From a checkpoint of a small mixture-of-experts model trained on Wikipedia.
Size: width 192, vocabulary 8192, 28.3M parameters.
Experts: 80 experts in each of 5 layers, 96 GeGLU neurons an expert, 4 picks a token.
Training: a variant of SOAP for the experts, 408M tokens, 6229 steps.
Below are experts of layer 6 (counted from 0) of a mixture-of-experts language model. Rows are named router (the router's row for the expert) and show model dimensions 96-143. Each number is 500 + 50 x the weight over its row's rms, rounded and kept within 0 to 999. Numbers have three digits each.
After each expert's rows: a language model's description of what the expert responds to. This comes from a sample of Wikipedia text that the model never trained on.

# expert 29
router:520487495489480430502500429362540532530463477568534476514382553521532532474461468465551520550452575532439513566504439483435519495486557516473517
It responds to: Word-initial stems. Opening pieces of common words, completed by suffixes like -ed or -ing, such as aff(air), appro(aching), influ, invol, particip.

# expert 59
router:472476509463538469411527458485552549570559504562461476573532538506464420522467419508487531503456469524447531385454433527473457500560473576448392
It responds to: Paragraph and heading breaks. Line-break tokens ending paragraphs, headings, or table rows, such as a period plus blank line, closing ==, and final | rows.

# expert 7
router:588561528526521482612487530500542474537480511450508464472543441541468474530568504549534485512444472515442497492573520548450471480440526387429474
It responds to: List and table row starts. Row-opening dash or pipe at the start of a line in infobox lists and tables, such as "- City:", "- Venue:", "| 1992 |".

# expert 25
router:548580575479490532517552587555560431480428552536520511583437465475582481454460413546554535547500507510508475505486593532552527507393414530501459
It responds to: Prepositions linking phrases. Prepositions and "and" joining a noun phrase to its complement in running prose, such as one of, games for, reported from.

# expert 13
router:427538515532520488433588533516473456507535466494430498473532492560496537535529495502576474488479497552561548586451500406620549518580526451532419
It responds to: Spanish and foreign name pieces. Middle and ending pieces of Spanish, Latin and other non-English names and words, such as Verac(ruz), Asoci-ac-ión, Ad-ela-ide, Pal-ac-ios.

# expert 9
router:503476447423590515487487487460536411416498500512466505441446405576506470499506592506509531542552460454567461496537468442537484556513393576492458
It responds to: Location prepositions. Prepositions introducing places or times, mostly in, also on, during, within, near, as in located in southwestern France.

# expert 20
router:499535457529476552580518508469490500390417515441523523419468459501549440460509465569517501429483496447425564549502567452474414510444476458547511
It responds to: Articles and determiners. Articles and determiners starting a noun phrase, such as a, an, the, his, its, this, any, often after "is" or "of".

# expert 12
router:522498436601472526539548474512517542489561427462592477534418620538493514466471511479534522479571607576470537535522548421519523534405514516497597
It responds to: Subject pronouns, relatives. Subject pronouns and relatives starting a clause before a verb, such as he, she, it, they, who, which, there.

# expert 4
router:556475489556433473562524547497527472472563589536533487373550440483418523561424471425539472438451462567561497499533491554462506470492461420540483
It responds to: Hyphens and prefixes. Hyphens inside compounds and model codes (Yak-40, COVID-19, side-by-side), dash placeholders in tables, and word-start pieces like tele, rep, acc, e.

# expert 17
router:450506488438534420502559543530499437546453447540491488546545459427435601535578666464529460490517529408515525449425487543482483442547568506537497
It responds to: Sentence-ending periods. Periods ending sentences or following name initials, like Andrew D. or Pearl S., plus odd pieces inside names such as D-av-id.

# expert 16
router:593493495389510542553431475408427487470536555504602412481486562469467470662485517495541489473479502541502415422510534507521464529491568537453478
It responds to: Non-Latin and symbols. Bytes of Chinese, Japanese or Thai characters, IPA symbols, LaTeX pieces like \ and _{, and capital letters starting foreign names.

# expert 15
router:570551523469471394386578566431530582484459496519518504478483527469450480483519608453566441504598479491454491451439531404499597471472500587551547
It responds to: Mid-name word pieces. Word pieces in the middle of personal surnames, first names and place names, such as Mor-r-ill, Br-id-geport, McC-le-lland, Bab-el.

# expert 50
router:468469442449385602526433461523452510445590415523443406561462487458547523426491538541492484524569446608482532525481559497505517478467476460512590
It responds to: Object pronouns, phrase ends. Pronouns and nouns ending a prepositional or verb phrase, such as him, them, "at all", "for example", "the future", plus coordinate minutes.

# expert 35
router:567535477452498502546495489420477584475436506483508509526538512437553390487502559416525473451518538573430412430552459519441528549506553529492567
It responds to: Table header cells. Column headers and short cells in sports and awards tables, such as Notes, GA, W, Location, MPC, JPL, and separators like ·.

# expert 37
router:455412428470549415525592468546419495571480459536485462423581432497506446531450541477572530495568510509501566473502581584489494563491545515459500
It responds to: Single initial letters. Single capital or lowercase letters that begin a word or stand as initials, especially W, H, S, K, as in W(as), w(ho), L. C.

# expert 63
router:426556568610455475493541621489502528544478433484464514551461463529564474495520603462585561551502519551522544492462464419526489540603507499541471
It responds to: Proper name endings. Surnames, first names, and final pieces of place or institution names, such as James, Smith, -ville, -ton, Hall, University.

# expert 32
router:530476568540426594523486440505460499474541561419426563535527550453519400514517538553412479500439562516435483516506434475486618524603493595521518
It responds to: Table and credit fields. Words opening fields in tables and credit lists: instruments, roles, awards, country codes and party labels, such as violin, Governor, Nominated, ESP.

# expert 18
router:389475482527466526515452448514417525479592510562483475611485431529469500487493501485466542476533565521536563616488553507510555418449489440542457
It responds to: Institutional and national adjectives. Adjectives and proper-name words for nations, governments, wars and public bodies, like World Bank, National Council, American Civil War, public, military.

# expert 11
router:496423483513536490462491512508496472510479566518500504448557548463417614509453503482415534552498504474641500452498503616428516454510474495398587
It responds to: Mid-text punctuation. Periods, slashes and dashes after numbers or words inside running text, e.g. 1994/5, 5.8%, $1.95, and quote-closing periods.

# expert 28
router:478522554474515506541495496562518569524438511462490519517440447469499536501466436473455568474426488460433496562446514521527470536452467526571459
It responds to: Adjectives and determiners. Modifiers and function words inside noun phrases in prose: such as, her, large, significant, other, plus adjective endings like -able and -ed.

# expert 1
router:408554506417504577528431534600437521480507490493519530487444408362506453489498554482441512627477477555462541484503505515574605500530607434521531
It responds to: Capitalized name and heading starts. First word or piece of titles, place names and section headings, often after "the" or "==", such as Sound(track), Grand, Oak(land), Education.

# expert 3
router:459560458505547500473479490485469519497497449515454480538472526523561438481550631588465524427578474454474470480488521519466491505482539546509534
It responds to: Election table labels. Words in election result and statistics tables, such as Votes, Majority, Turnout, Republican, Party, Independents, and percent signs.

# expert 43
router:496514438500548535533557447497499448495555508459451521401455434512405451516468502465573526479543467483609557559526467552519598544534586487519424
It responds to: Century digits in years. First two digits of four-digit years after a space, dash or "in", such as 17(51), 18(63), 19(96), in dates and periods.

# expert 2
router:441517525568456599473552465472508467501587561509443514542483524565565496619500464519511512527457551499631525605443631511619551521536520561455516
It responds to: Country and place names. Country, state and region names and their pieces after "in", "of", commas or "United", such as Italy, States, England, Georgian.

# expert 53
router:534474436572518465532548466506596568445531423433481515443536502478455521514439474488564459493478477539494525516545449476515574456419523462464491
It responds to: Space before numbers. Standalone space tokens before numbers, mostly after table pipes, colons or semicolons, e.g. | 3–6, August 1942, as of 2009.

# expert 30
router:465457562512536486447482590426446447548482546614495476516455526511535568444541455468496483480469529447478457461489569600453368490514448551600464
It responds to: Name-internal word fragments. Middle pieces of foreign names, species names and drug names, like em, h, um, ham, as in Antisemitism, diltiazem, Mitsubishi.

# expert 6
router:533580569516456525540513438449553536498481464588530510546506516441501489506559673406503487458473549548438494520477482486489515447544479577405558
It responds to: Latinate verb stems. Word-initial stems of Latinate verbs and nouns before suffixes, like app(lies), dec(ide), comm(it), res, inc, rem, often after he or to.

# expert 5
router:519409517478531475417410579484460477524447505498508449474508462503532435465542489566468570459523494504513587569541495470511507450486571494562509
It responds to: Temporal sentence openers. Prepositions and time words opening a clause or sentence, such as In, On, during, following, until, early, and table dashes.

# expert 14
router:477571555457486441465478538506442486476428462460517428528474499531523390566549516535502501383460498475575520518527555514467538456454510396579399
It responds to: Adjective endings, sentence starters. Word-final pieces like -al, -ate, -ary, -able, -ical, and sentence-opening pieces such as "Sever|al", "D|ue", "Am|ong", "According".

# expert 19
router:536454514522579490482451496473586470437504471562518615509539414488439511417587525441467499457519493526576412450528525445559467509497574538427515
It responds to: Opening parentheses and brackets. Opening parentheses starting asides, conversions, years or scores, plus LaTeX subscripts and superscripts, dollar signs, and "un"/"dis" prefixes.

# expert 24
router:555534446457559533576521419454520565423559494405482493500473464525460431508437488502574471416540420535501512490580472526471469456485520475482482
It responds to: Years and table numbers. Year prefixes 20 and 19, single digits in sports or results tables, and the -c piece in so-called or pre-cadets.